Weights of a small mixture-of-experts language model, trained from scratch on English Wikipedia: 17.2M parameters, 862M tokens.
Below are experts of layer 2 (counted from 0) of a mixture-of-experts language model. Rows are named router (the router's row for the expert), down (a neuron's output weights, with its number) and show model dimensions 192-255. Each number is 128 + 24 x the weight over its row's rms, rounded and kept within 0 to 255. Numbers have three digits each.
Before each expert's rows: "raises" lists some tokens whose logits its average output raises strongly, later layers aside. This comes from a sample of Wikipedia text that the model never trained on.

# expert 0
raises: " the", " a", " its", " ", " an", " their"
router:177207182088118172147101102162107129153126146140156112165120126134089087138132112123118103144070104151126146162116131107122120109155126121127145113082079132157125131144116103134114157181122159
down0:155135148119132101110148159146156141125119126160127130164100095125097125137138110140144104145107102131140093158128136128115121141135087171160151152129131134128125117131128127127143148131124165
down1:111090128123124101127124109126155128128175147118116080148120095142117126113124090092146111122127108179119117129142097148175157149096161120116107081127104158100109132101134149166128165057080120
down2:207175094120128111117139112156109132131080110138134101142142122127169142126120149122100142147123146099105137134101145109148125160052136122105134155129149128155167157146140096112122118160150155
down3:116160127166130160124140151148114138176113118130123118170124123129176083132140159091115127143122135104132133078129126097105121146129141113119129048138116114118111120107165094123122126099128123
down4:109121162126168094143128153172119133157107127122144121119126133109130140108130127167115135097101104126120149118130115127149146114141119130120147134107150139109114143125107167081117129088123159
down5:116125107085120149125162111131143117073108136143162150115135113113138132123152107136132117125136148100124124103122127160108143103170189147164113112125102141167165098099132128106149161141122102
down6:158121109132092100154113130128092126155094143116116119089147076129117163166159042116112103134125103116120109145183133115109132143125120133161092129141113121154125119096155150090070106160135148
down7:133155139156123117120135148144153153118115133140151143128164155110147096095138121121140121073111114134128160100141134094132080146155122122133076097122156140139096087094128162132148104130142141
down8:105130112137038125117102154131104139129115141156159116131132078159137120123132140145120107125108127142090158073151156106111134085102141119093148141114141126110148160205126132132099150038095140
down9:088129133122167088129123098148151097134154136139144134152097150131115125142122131131121152129113130163110082110129132110106156157095137116118140094113106111120144120121096192126096145102095135
down10:155121145114148167148104107165077127143136153129129118127121118084145133140133121126130136134144093110139148137122126120174164137110157154160107117114168104092122134121143110126130131137112133
down11:163126115125133145109119158171111093145122123141145142131151106155136188088088151113116107138111108096110121111145154119153130139136122115147071125135113130167114159143087153112137133110129154
down12:143158128166081118119092162155140096139113134118106123150113136125128113155137117105141130107123160121136090152153103106125172178163080125116107115131131099089137122091165099126061169124122156
down13:160162115160133088161156080148103133137108166138127153128148148116136133121127109117055136122131151121168124134139151147099112127138085134137091143126088119170128153147155136135121103102135137
down14:147170141125120099139132109120128090093094120080146131093156142127158097122114119108130103115138130056128116176115083139171092128127186145119123139128115096147119109152113143134143147169150127
down15:167171125158119092164082093160133130130117126127114140146134137121149114112118131152108090132073138158153125138114095129098132151133132149073135094145091130130129171102131145115174116104091116
down16:124083089131134078114126134116138126130105106158137139135135108105144129166148120155096093163141148120086135112136144082095110128113155111102157125154147102138140059140124127141083169107129091
down17:145141128151165141103101180129168104117135113101129124121159143131111151098131116134165120101098174097117160157107121149168149131125144142139144125113110161105130113127150122101111155106105164
down18:087124131141155149135094126125092166107154152109079126115113122153116145152107139089124161122132151107155130069083117141143151149145126062143103154115100093161094114138097148149146126110134148
down19:113144144182131126140125123117114160145126141113102115147139135103168125145161134143178119093141160134105119122073079141124134097129144135117162170123138104076118149098118144124158154093128131
down20:118115104108149147105113113157125076130119186147166116101117134166131125162142121097159109125152109166167090149111097151110161168121134128111110136161163154134126127075130159143132101121154137
down21:125168146122124163132132138106175118138136166138106118111085116136156155161161086124151144110128129122146119115172162127098125132139135115129134102156112175108156110120145132156174123115144128
down22:113141167151111144144142152106126137118120085149130130120104090131123175125154164111119126125140127124099151093109113110095077085130121139149123100133095129129149154173114109141133091167181133
down23:127100152152127135114130067081093172041110092190126191131107085114130103070117153134129125096101096107099096136145125100157127132145127139095091122112147081112129130150154179141139163125092149
down24:140155134113116115080128103171123116079131079114134126132116125081121123153087104119170110138132146102130119176204151125122120149130128118116099130098124145118126103144131127155129127114119097
down25:129177112132120153108139119143121106142160098116149140120123124105138117123105080114083135122120141169115116099142104119141126049116081168147102112159137151117099152106090162155111096101142112
down26:168126101143126147121133087145112111142170133182139101133125167091190088128102122101099159148156131074135126119134095123127110104161122166121145095127138102125140104104145098105123100087113106
down27:102118137141116170124118108119139117138134130181151135144185138127148130111124147169112104123144119133082125094123129114095167118129113127107114160122113095117126153115140125136186143140123115
down28:137111142107115130146140095139163115143088169150079143167162137129128126086134102123134127134149101109146142157118126097108114120108139170161140109095129086153128180147100139138133161094188160
down29:112126138117124149134142175105168157116144160129119116116143148089132121085152135161117110117120064163081092161113148122109148116145142134137144110107132106104148127127104175102135131132140139
down30:122091153103065132176141125131147145160155126127114134111139113081143113127142125115126087140137091118144119079132117148147150117146128127128151141110135148169130114104076138108152126119135138
down31:127151106159156188130094168141129169149149113124114136116119133148149145183126127155094096132122109108134143125118157107134146127144098129123155100136137176144126108123136130129117129120146181
down32:115110140119097150120146107100101121166152155115110113109140134109118112144148139132138166120124109126100142138139128119114152145118131129150127122160144127120117174144168141123143169084113122
down33:081107116121135153133119130118135141142160120132140118127137158203149106116130112134156128114104136122163138098151102171136162162127094112134109165114152152135178155129141121120115096147135130
down34:131138133112113112126119155161173134143102119125134170119145139105122162076112109128102135114124109123108119153146127155132136115143151117116154098138116135140177126110101112144111140135090083
down35:170104162096147148102132122133109130118069154132129121161149110140129117136115130194133166113191052125113103136138168179167151147166095148152135144076119144112138156112118122096126091104096097
down36:127124137109123143119158122099126126152111106105154181151132086116183129143106097149104184143098137128095124163119171096141119132114167162108141147125143118130123111130156156141111131118146132
down37:123146089082103134117118104117150147112135092104117107088131095088118154142154112129118089124127141103118127095116146128107186167125154120146135150143120103106133095135134166125127125129117146
down38:105101072104120132134133129149083118129109164134116175128142121132168152100130121137102157119195123106130121122126131128117127142174142147137116117097137105140117132153151130103151111117060175
down39:127092136115124134119117052141115133141144155084126132096132146181163110154163132152127110129137093108125105134114090184151160119132106142145094147114144145098153131045093151139125107127159118
down40:116130150103128124114136139158108122179111124134181119134118166108129174126105148119118118134151122149184119157108168114107103097089158081085139153178098190136152107104113113119134098099122144
down41:116149117151157087169108106124089095115130115132162165164147115139080145180120112104123134154126116099116115181154159136126115107109138137176105092168135154183132153191126072121116118130144151
down42:158162134143173103124143124142120112164157150160098139127096172149114117090095110137129173083112117157139108139106139122142108099137059127134142119144144143090115173111100094124093103130158116
down43:151114140138117134125144119159147149116155120103137125151096105116169124158083117115136166119138167112128139148126140135116131136102117122122134152144166136139157124109116134146133128140075071
down44:117131116102108133112128139113111131157105129136137132119127124103118137109089161149105088116117128116105102120132107153130087135151114133143116117090108117111102118109114144124119132148126115
down45:141051113125136117094123131100155135107076175131134139105118141144120078153103155124182146108134105175111189134080085104178136169141117145081116122091125134128087126137162130154095123138111157
down46:120163109124119091139145095091112124132111121112141099192138106124135108101102136127081102160113150177104139150149142098098118099118126135122136146110128143105110122140090110164140153174112112
down47:123130134113102138127180128126169132118163103160103124140145129114126158117130103117103134074140157153115121142140118161156119124155071095118133142137121100139137124109105135108108148128164155
down48:152160149074098108104121121143127140141143153124095159123118175158135139140108130100123106121090143119114120159160171097129186107162128139163120125113131146145120100133124140147079167162124115
down49:122104132159128150166098135164137161160079126161143150135114127130148156098129175113126157136172159090104116130124153135129120113119094159165135126120084117132163154124188129107124103093128133

# expert 6
raises: "els", " and", " ("
router:142159178096124118157188122128154155131098133158118121100156156153135112109144146130148166110104136108140104115137133140099129143162117126114166071118167113165128143142148125133115138090160140
down0:139163096120156118133114095138145125119154110142120120104156138097149134121095182133135149136107121119111130145116176126114115128146090134141143120145105138085106121133130078171129134153133100
down1:139131077112102126111139169133132105120133138110126125112159120107135144127155133095143152163121093105164139107137112071127131146145109137133102112125139089132174087151124164095134162166113106
down2:126090081150087154135150147152119078117136139124077143150135143117144160089166097102123151128176133123124167168136105130156123175098102132149115125127121134133121124134104097158087102137177075
down3:137165181149106197104136084114108108144154119137140121112125075129178120186079137153071138162134112130137095113145094122104164140153114101161155149111110122135132119170120135107110162155122119
down4:150133122103121115136116068151127148122128153160154109135148142111129143104132128115105099099095157172126077154088137152118169122118102071124130163140133118102150149134116102163092118136158123
down5:144135106167190090158128175109106133176125140091093109129113127144148124133115123125117143145084098069115121134114128104188125166120114198083126093110118134118119115165091099102113177159143153
down6:081165124142139129141143110151160134155137149173146124106115086153132123133153124115143119159113139155138172142127105107111128115146145134113111114170126153165104091128149150133102112133105151
down7:109099139135211115133139072148092116129098134124098121126134140134107118143136141178098133094162075131117107131135117092112134131107097066120147187143080113117130066127154133096151134092126127
down8:094105135112099167087126131139099131139157118153133065094166144132128091129169096123133135145113101076140154094115084131137095100137094144125147124122116129133091139138126114166116149128127108
down9:126128157106181106159131162115140136180134100120132165131101094146120113112120119128150166156091152146129114147097129116142133135124160171163104136133124154136131149134123175150149169131129116
down10:132161124123050088110121118182092108114121141140125086132140085175087096130132150121171142128160096107184089104132136073120121134115163140131125130129135077088159135125135101122113096137114195
down11:085120089122149143129146156159141146084135092126143158142112164129137154100136134133097130148102079156132126150111077124126106143092162118129108119153135110123108081113079164138112143132100132
down12:136135120094148145177100137074114112142119086152136157149152120145102102107180124129131175122155152100143120129113111089134130108128154132126122139134109094170142140139127122113113108136123147
down13:162120132137112143128146130121162146159205129119159141141115118120157107091108128105165114155112139173125114144101173088116145102098154131119142174135121136136094144170128140109129137141150139
down14:139127183164128161140156167146132158129129165141144110180102123129105149167107063122138113132154155110134160154123113125115139122137133136162111112148170144198120115085101123134100092144114126
down15:180079169172101122111162089097134122108119122092085135151146129137171131066145172136150133104140142148127135138080140133166109124101125102142141103170112130136122121131131133169121150119115128
down16:085130134163177114092152122121135156096114153146124146161126139108125150160173171180169141140141137128103129177106136131113177131139116086135132102151153114142147165159138109135115102136127072
down17:111082156122107119139130104151151143118105082097125125128150111127124146161132085163063129121146142147076129098140096151116135128151135100131142110114135160138144111121141139133158130109173128
down18:110121124118145185128169132151132130121127150103172143095127095118133141143176127130131095129133116080100132154110133118145155137097123126126157118151096124144101150100175128184148126143122125
down19:138136109155136133173158129136093109144094148158142150137121133142076104110160117148124131071101149077189152097103119149099136103160155128111147112110125146147142159124110151140100117119076143
down20:143116168127142103118139090138111128133133132114120121120145097108116152140135153099133118119169138195091123143104169134140119161134137115131109076078163096175143149119128127148152162130134113
down21:155096146101097162154139124093155103125135130139148087120080086158158108162165087138111103066110126136135144128136149119159153096133062105132152139164109111086133145156108101159125151094123095
down22:125147127121131173108108124101144175127164137136146114141137139096128107137113113099070117115139124110134147114098133091165089163147138124129101173131137094122136120160128127152094168133112135
down23:095129130109118152137115154137151138091122157145152125144121152156108108101162121131120157121108179140116108131142164137158099150115127164094119123119107138144087125142133127098148119138138130
down24:116112150167154117111212105117126139087159129131104114122151099077177139125173093146106122101118114145159119116095128129127148095109158111154087170131116114133106134102103103137138164111143140
down25:174099104142117138136167143113086126105135127127114108151111136152132142124111162149100072123098138146121172154146124163161141168130069089119130159145165172125092100100126155169107165082096138
down26:112112150143126104156091063152101132082183136152116126086121112117103120159130129153150144081134144137075116166127133131117149147138119102153145100127145126123143113133123102139162128121176139
down27:131120116172132170110121119138101100087078138114144101134147134125122073121105151102133138090144127135134127135115125130136120113085132126155096105160107083130148080120144097118133149112115124
down28:109100121119147153162159107147133101138086130129147134135092147114146141110062145088148133117156145116129134151109125128118124156147135103107102146165146100121140170128131154117145106171077162
down29:142119134116151120116134141142129124145142129118112131128142153114164138098053149097109104126140110137150134108154088116133095108120138130142100109139133115136151171112134155142115128121109118
down30:132129127127162160158122144175155130169164124116147151180107144102109104132127119109135117126120133117142119154154101149167156143127153094130107084125125179110093127189106135129106115135141127
down31:212110137118088127144116115166157162102121148123122091132143079167146158120155137134128094155106163143115151149129139124108123123135126110123089133114145117124109169115112117176120187089112156
down32:121127139150120089130121106123114135110137134114148125128166129117096121135122138119128121094128126122126080086134127118152082139141094140165162140097134165115143103147134142094089148149107147
down33:124157140081151135131120120148100093121108136125147102144142137108130111158120083107124094159116143058115123127117158093109113111164156124102123127100108140165152098107181097136107138162168112
down34:158093121134170110100141120186118133136150102171165144104094117095134098150130106126158140097139120123098158179067099128145141177124133125081099132169114134085126130095146145135156166118087113
down35:120110152122119100120131146098085127137099094093106100167100111101175126129132137072083135153169104147104127139111124108101129158151109120088133123152117122117125141083122137113114117119149160
down36:120132117105094126120152168076168141116061149133096129130139125121114094131151122109093122104143125138109115073127145149124124128153126104076134113168111066108155082127117127154182135139103119
down37:143116132136130114110115105170097126129114108112121099108143140109154098130104118099149097187144078130140133183148110097152129116110112118150131136135112109120139134125141156077116089094126136
down38:156141154137127105135138150107157110132152132127090106096137104155138159131131152169076081115117124119117113127127147122128115124116124112097180137144107130108115138073161118128139162092147125
down39:105153123070103144153125108151089112128135119135091135125130136106125102118159121077108105125124106092118118119055131123131113126119120139123153148139132114157145167126146078128090148150139080
down40:111133112132147140153161117119157102155124103170174132129151131152133138136107154145118123150133143185122125103147123160151120173163127134119139120122157141114108140126101146145122173137134132
down41:064115154128148113137100095152131119116135166139149130099115176152166147148126134117127131143068125200140104140135106135083134165130142119113155148136103140099107104144148117093130118148116081
down42:113153164151134058119166126121167130133120125149109105156131154140165143136110133179173119157162119126148103172114156132147169150145167145127077093128114099122142166113136157128102106120123137
down43:147139130124096142095112122160136132148109108123157140162132120119129124103116139125152095124120101130135113140076117163153132126139100126121129145161119124101093121178124122130122167109117169
down44:112062179099123139103101115135130154119134107115122155150120123116142146105094127100150122155092121129098089160125150139157149099118158086144163167155125119128118063058110143149111146124123121
down45:117114134103126149157119095088101125114098155123087125132099102100145086118149117106104126103123184160154108110117159106149148121113142126113165197157122165148143131145127155127131142101132139
down46:140074083142131114105163124126147116102129141140135153121123111128124117095119145186151101149120137186114136136180132150122116165084117111135098133145101108106125087103121109108178104145129119
down47:113122100111112156157074153078124076132086137133124131140104095134112123111141097152109110101185151092168197140093130144169092103134143136128110128136115123136130140127134090139148098141114142
down48:123090164093132121135097159094115152143159139162160134106116161163144122091085148131114156133122091146139147145121130141089129154124099085105139155132098144101103109091110131129086114153153163
down49:137133156131134156172082109098123082138133111126135144139086123108121128100177085155176115103151101162143155138135111147155089104124157144128159146142130181154159162158144128151115148159140126

# expert 3
raises: "ans", "ams", "raw", "as"
router:173114096110145127148124151113149143172175134099108109118149131160090125124149127165105117142099151090070164178116112116105122152148189150140160116095072107177144136151140141147104136111121128
down0:133137054163086118163136106149148109117064141139126142116124130134149163138177093153092164136137140161121176082087134145128139125158113131153144158132104141122130138147116142099152108156124148
down1:152094082113144125100135162126142111123146150184142154079105137123086109146101149116096157126162183120128106127085132109131104173164147131091089111131136175116102112131141150160146159138095135
down2:096144111125144092117133118071143168100141149148144162164158115162086169115149139154172153113141121083104115112147100139091133157140141119174100179097124076079107123142179110125140134118096141
down3:093126119105138162147126114109129122106105125142129109165130122142168151113091137114146116117137109082151174136132163102126087145119122104175097127128107176125128110123113146126142071116146122
down4:146120119154155114148129104159137175153122128097105169095111083144102130171179140133136131077128147138097146104142172105136127117172116106142123164133151156132146143139104146127137150124136113
down5:116141113100098109152168139120111093126153098124173141117124162134170095128102121126151133131163114120108152118101127107122155094103097146111112125149112140163151085107153164137129121154107147
down6:146110137132171138164176098149130199144134156149113131108124166094123138110120134119154168165090107130119132133149098162143105102133176137131134156116126127143135195152154073126121136114097123
down7:142150133124114143150086143116124121134112123140139144147107124144102137126194121122126114143139100132129137161122148164126190138128099108096147119132142106148152168146121110163167135173126132
down8:138140138097125123136115101133121142128130136103102128121135141132130116124137130116137118127113077124065154115096134123115111129151158095128150149151156126143084121101109129154147159090147155
down9:120075128123134092080152185129124136166108156118122133104091154176125132186139111088137149125082166152151135084155118094090155117091155141127123116103145144131141116117113134148133111162124140
down10:139144130142092158094140162165096118148145166184145108106164117153126114125115137154140122135184086098120116154186123083119144137124109133152062157153155115138160133132140102078116127121119072
down11:137121129150131160110147168099083089140174125138134115073155160112157148131089097110117123130116125122176148114139136110179131139133119146106145123114141078150089137159101136052161071171146093
down12:121100102113142183132142125108146168150163115140134105117154142115132134120172140148119108076119125084114147096124106124125124116111114115136173137082142126146100103122084080112090112120100147
down13:131120109134116119147086105169110110102154123115135147109151139140063119131115121155178077135151100106123151106116096120120143142130126162159133113109157135112141159140089122142146116133134173
down14:122171124109133090150112157114167093130100108142165157144134166130122160139140106130125174138141170090127171118142123129079134125100124088094171108122168188129151112145128067114145113132164140
down15:121094139094132098064156130152143113145098153142142104100122136139088092090106101154133155159098124150141101121108127148142118123136139125113154084156113113121125145138148151121093112142116145
down16:096131118137106162093128186115127139153142116134140133121128155135073126161153124147176090106098137117145107102154140145120128103083092161114142098107149129106153096087105122144152102118161134
down17:143134120131157154104126144159130118091105141156134104120164165105141168143102143153117081088131160146136110157143113156133122151121141126155096134136101174106097121139149136115121079146145112
down18:142143104095141137148131112130147160148108134098115132150142148109095103143134107173130150155127139132106122088157137121119126146121101165139114151136128067137088103152119159134128107101161162
down19:175087128123108128123143136098096122103101142136074111144134131105189118123159128122129093121130125217134146090111154155120132109160107120104176087136145085089075125115125107113140153123113121
down20:128115125138121107107163144104127141161137101107099144105131098131141156106154132122140153149143123117104132108094120159110135093151132103104153170180133145133117115092114159109151144120139113
down21:139135157146138137142148097131129115142162125143120076124132138122165136104121121122153199086113128136113157150174112135112095066151152149149136123161154143122135141149170150121150156136106109
down22:124120103156156130153111141166141081116136116107144123182138114132123141125135124148128084073104102133121155159144148128151119130127126158145145143122137130077148142138126140104118115150099122
down23:194137102108117139085138120123103126111157142168097102113130143131130127167090095138142080161092053114068147120100133082124130121106085107170094137104173101097118119071115102133108188123148121
down24:103133139107150111109145116111165136118102163134124110144178151133082128122115101131129159123127093124143129095150167136123131142143163150103117150144145105104120115132136110171166139135126122
down25:129107169109097133108133141072099116179109117102100165121144133109121124109096127134116108162103117138121159174143084122149148141111159131132168155119159133148133112130075084132125122092115115
down26:117147107143153129128081104145166131147151152149098139124148165122094094141119141085154160109116129176105121098139154077156112127161121102115147140084114123116149109121065114141117099120161173
down27:111124117108123118119152122078156170146139174138139185171099189113108151174133112131117136114109121112156083155124130116141113149125105125116099133136145143118125126150116110162130102129094098
down28:115158156112126093162125169108132184099137131115116073101138125143150083130121142115113165149141149133080102149148162085148117105175130114146170091143084078129124168149132129134165155149148108
down29:127105134150107094150121147168121166135158146143152137109157114108145128172076090120123104115112112109100099126124082119141129143184109149140111141143164124121107112126149111101120115152100093
down30:125136157116121106104086096155097125138091143149125142119142090106122108133106113129133153096124125104174136183208089088141100110157153127086089191120138144122151142108109129122160115150180100
down31:070140140106113135119131111108127141133123152122156153089135094169120105093111092157115122085116095082129176127098104131128147130128132171130156099135116090087110095144151109127164102131128090
down32:133119135121101141122121141124153127118121150160151082171116127090142104123117096133125145122111147147139108160125137187113143130130197128134121087124160133116136133183130119104131140122154068
down33:144137117147113138116132102121128124127137095078116121120163133109146164063121123126100156155096125113137126099136114169165149130132130148121139162121121126152105152146107151127121143114120152
down34:109102110113128125114152120083116086142156119078108122100113053143117125109158138146122133105152159187129117121154075121078147144111114142126134163104113108086144118149188145125151149124154144
down35:145116107111170169136144113097166146096118051093150155087147110066145114110140158131110158132163147108164123118090134119110146125116137155145100118156124103109120085109129162149122155108114107
down36:125150112140157166093130145127156112098184097129179110164106136098134139138089129161151142138170064105127108103121136090119155102118114136172125096166122105107138108145128095101162112119149122
down37:137104127069166121134101096119106137082101114103114106147166086140153114143079141125104129127143115083122145192112084108147107091122119166141122132162128115159129159114085135113108130128113077
down38:118083160143159117156153125198100147139152162175122134094149120106179101128115152155163116160112163151119131149101165120145136109146151158150152119111103145091096200124119117109138133115076125
down39:101126146117130130096110113092107133179154077088106143152106155121113129170136150113066153152135101093107128151125093165155153116140137129127116116131115129122123126139116114099100106116161152
down40:151165169148098104103150126119126102101146126127113146118167155133131090116155095117124153156152142085126130083131156108123125087158189148133148152124147181077152134141132101169161175168140148
down41:117135134117112127158136128141104100121147079146147130136106100078162136115107121136140123074113119133141093149108117121104144076145118113130131137122081083138100137170116121120124122124123155
down42:162105107154130091106159094152109105124120125149125113123147153116123105110143164155086159098133162127130111137124104117176091160098143119140139126093121119147116099122122092123159111113140128
down43:089141095082144124141144086147124119137116134115068125158115176129144133100122156133105109131122143107136111137121163106139119103103115122155107177087142124127105082130169126107098106113101089
down44:163128112106110167117116116142094104136108129153165139142109098102118110170099111117143152123156133115123173110155146142149101155144127102099115119124132118162114171093168160164124156135101115
down45:136119167162109117175143137131098138105106179122102090136087117169131132122121129123105104116101160121139114096091109146115130139119148153139157153164121154124103126131086098136131138127097160
down46:114147114117147081130144128124125193150114148151151089136116140159159135108093135125107123141110156139117095085133143155097175149118096142129138142159140146138148135178149121093146125105136115
down47:116116121153117103106150097114163163131146105100090138150103139118122149140109162105129149113106109115174101168138122103133142119123126121066129108102124085124089159081159120125113101117160108
down48:145121121089140113127130138128103101131138122102163116141117168089134106130137084158113127106140100086098113091121150081114113120122117190111133104119147092121114152095138172113155103127152133
down49:115146138151109140141155135122140133152082146124158148127137124100170133103111111114135185097124154122118125150174118098111140098119139094072143148104137123131149148161129137153094154157144123

# expert 4
raises: "-", "=", "General", "1", " ", "2"
router:098120122123125143151125115138142126127157129141088118074112162115111094108158145132117127126097121075109157123130125131071110149153158112153190075125157102126155106116132139143125116107097130
down0:138132130114091093085162133105099123124144133130144130129137167122131130149090169149167104113126199129124070092131146099145085120181138135167103121155156117124120094128121182095103117135125189
down1:165130138137150131125157143151149132120122133155155083151119137079118103127106078120129136127102133139106109121110102093128122086115130119106114078176152120132115132124148124140171136127143145
down2:118111105114114144135180142083102104139105157170105134140103130144137144106139145120126113137131127124111160102134155184107158137134148150138149149106141137146157156157155119166141132094106145
down3:142116126108122128159098152159141147136126119135145138155134119129132106114110072155145155103114116099138127176152139122099139130121106117096155122122124153114105123129127099125129155134115105
down4:138120135132140131103143106083123125148114118136160094135126133135136098160135149108132105147099101141109135137108086135149142152102103088092110107101109099155141114132102117106144157156120158
down5:188108117126150140158157147130133111113134097106134105176138141164164134134133133060139117130183119141136134110140140115133156113092077109116135102141127109153162181161160131148154159121127138
down6:074129168101129069117128142122149103143141135127132153153119126146141150140128169127130168126136135127173074125154135160112163149143118128099103142103162127130169146143121092127154152130134110
down7:125135166128163132097125081138135120166143124114149167140135109172108113140134126135156138133088172176125144115165102097127112154124153139118117122118201130130106097106126121128145132111116157
down8:153128141099155111125124124139107146142088138112122123123111160171164109111127144133148120135068116127142147140135078104129151117151125102127144090140096086148139135149143123079160167141127155
down9:086120142124134132122150145135137143153117113119059145087149102106125124140131134149103113089146131130132156107180130114128130075132106120152114104130147075137163147117124129132116114167125198
down10:117132098128099177114153119105067100121137125185082126102110171107106095137146128127110103127085135126166144113146151136109114135081152162139093153140146156097080136086116144132116105125102133
down11:124138086108107155144118126157195119113148170100118173125126107188086153155144086121102133143140116146158156112131098142125168058160121097164145160119110113145090138127135132115113106159114118
down12:138160128176069144144107154157146145140114096174172142058154165134141182123118155113125117129165112073098139142108141139130071084141126139141131152119135092160082122146128124118142098134103118
down13:097076119124140129120136067145182143149148134102154153098132148115137140153145128131116141160116125179132125164155133132139121108160129094135194120156154135108129083119135143105100120121146133
down14:108152103138122129132142121143133148152127138141096118133096148116102096141124146109109104164126109149103155127162108136068134109108145096142138145154106165171148087110123151155118097132153155
down15:103181158161151121158078151129170144155114120123121127160193146132135128106140113127131113068154122141091100121135156096122174113131095157163117099152127162126130130101100124124136177150078123
down16:156153122137156125115117140141123164118118113127101088130114107113138142096110115096143109116065137132109154126165121117137135158116122149112141131092097127126117123158129105166126124123159125
down17:104185123087154138109089110095094107148098092118133125119144111103125154119155113115205118140146142131144180169149090093097137142156124105151127128111096089146156126077171174166142131132100130
down18:129150088157128123129128099122148137140118161093133112132135082128099068136151164125116148113120136119115150145144157138099087165147118097164106165121084149150120125159131122160133121172124128
down19:098164097134123095129082088152084147123157107105116115155111165139130104128131125107132103143131101185165129123156107152085117140151146146118126097100130101137160139205150087112111097121101141
down20:107154154127107131130123153118116124141131124141123104138122136118117106147148138153162113127167092129114100115164100139152160135158169138129183098164153143152138115127101110137123095159112202
down21:133130115161107145170139159117110126132107136133071105127088110160136129149084101122157161158091162130102163121107131104096154130147140101095130142123123149118142134121144170101156160076163114
down22:160136125097114127136136145106106122186115116089131120118156102148110154105166139080096118103111186165110118130140091128153178086094151130112082120116115163142112153131098183134090148101140120
down23:117123133150156093118116130176113126145122191097143121119132120140123130102138142143136147153170149123143159104077131153126127125156124173120134146141126093154181139158128105124116134138152113
down24:102128155103074132069137105123108115138156134135142143128159085092150152101129131173141113159141147146140109112148072113081119089146154127112110148118131100146133153133125149139197160119118119
down25:114086109149139117152134145130159130131139121101152109141114117133104109133104134154118099147150122133104157140096104139146163145177110107146147148106180174119100134105158126112102100117138133
down26:094158123078089128130097136132139093104135102154139100109177127100139128103155107115139177152136122117138117098134102128122150104131158106106165111165093148121131088128154103159105161146147125
down27:141145131123107133126117130172142163112100174160130098111123094154105079126094126140093097095053125165151160136150154098131108127095156082108131086142136149130097095100133122098113146079140098
down28:122096126145085139143146125108179156181145127135124135157123127087113135144144127148146111133153159107114108108098129172163103089112166132149134145134096113148132106105144127118137067128124159
down29:161128121144125139136139112122150098129096095144148112150131092156108159074114107150146131133150121104141098119106117156143145116092157130083115108120135173110134110146133126132134094098140092
down30:114128146123137123124140130125126143102124164089132109108101123103110143137101140133122141100143111093124122140102123094107159116118113139157059122136144090113138159132115139157129125112140091
down31:139088122176129175126123123171140160102159147139134105123138108123143120127125129142160087145133120102147147113116105074125105131094084127132156115147095161096149140153141091078135119105116124
down32:137138110113091139134125121194128097124128105143126105079139143121136081162094118095096122108126104130127109180120100106175130133133145173142123130195139111129109126135164114138123109164140129
down33:135135145176147133092111142127154118171122119126137106123112095158156109150134152091127118148098102138128121102149126087133107132129143071101127072115101139116172071177101116123137084118113123
down34:121103140087137159130119075156082141112138130113142147093157128100109171108112132143084095132135126129185088141130096155147099156172080168108121159108134109156095139144138170135125094153099145
down35:113083124113154132093123116127120124108144138146159114097124133123137190069105095152108143126150164106105116133141114130114142109110163144126107147174137136112091153093150155147139164128132121
down36:108127150113110122134170136108141107114080128121125112099113129119121124124115129121165171136130140135117123138139112155118110108101163093101148115120098142112112124159123108142117150068090112
down37:127130099124129127141124119157102076111117141134178138175164111145097132130089140153113138083154099125164143155125127152137120115123111140095134102137146147124118136128126097136122141114162081
down38:131078070164109170114099119152125100137095091133114128156148119155184110162133181100092123119107127128114139117147127098099127138122115142121166145164134150088139155112103127083123132138103112
down39:127135132092124158139133113106103113150151135132129141140171131110089177121142126152116145157173073134142115145089154148112118114138121105150143120155137139083099156131121161131177125053094106
down40:139168104154110152121144143143092146133092137130136151158129151109099125164131136132128125129090112112121101112153104134176173126157140139102150153173140144148151183094084153101099120133143139
down41:131111157134144152118106138178156123163116164114162128127129113109123170118138106169084130109145093150101147147111116118109155107114082164148139101143124141167116127120114093116110157101121141
down42:090101099124131130098118156126121124138118110111173134111097113124133114116151106192111126128153135105098122105111180169138113118103115133155119165085153149124104128151144144141138106169126116
down43:121184128088099138153133100138124099131156117159181101115115147115129107123143104137150100155108124177144125119144145121138151117152133121141141122133141089139105089125106136169085135103129124
down44:120099105097129076137131118144131144121132160148108140136130095115086128101145108177132106105127124105120113132142175152126091130181084111104180152145159130132125140116109137140133105098121076
down45:105136161125128113084115143091099109130115126111144112132153109087163121124170153099143118163132133119110094117101110160118120120110130135123153114126113107101138150111123164085100147135136082
down46:138149145107099135110155124135131122114145115122139112123055097120158151119138155168104125130123158172149169135151137148119115104120144114096133154105097124168120129127116143117114110136115123
down47:139101127129085122133085106141128138126125108170129129136136141117148107146124121100112102140130178145142190106194149140109145127117100152134100105142109118145125096141154165096114105144129097
down48:158113140049130111162116124147111161131097097140124140143124124102129160171162164169144113132167092110088113114133112126153163152119103137135131116126162154165134102118081125118154121182153151
down49:077120117132100140172176172153118149114153106149127148126078084168124116119172177105090160114103184114117141148102128087135159115122142080163151146123113135137145109160144099096166101122094156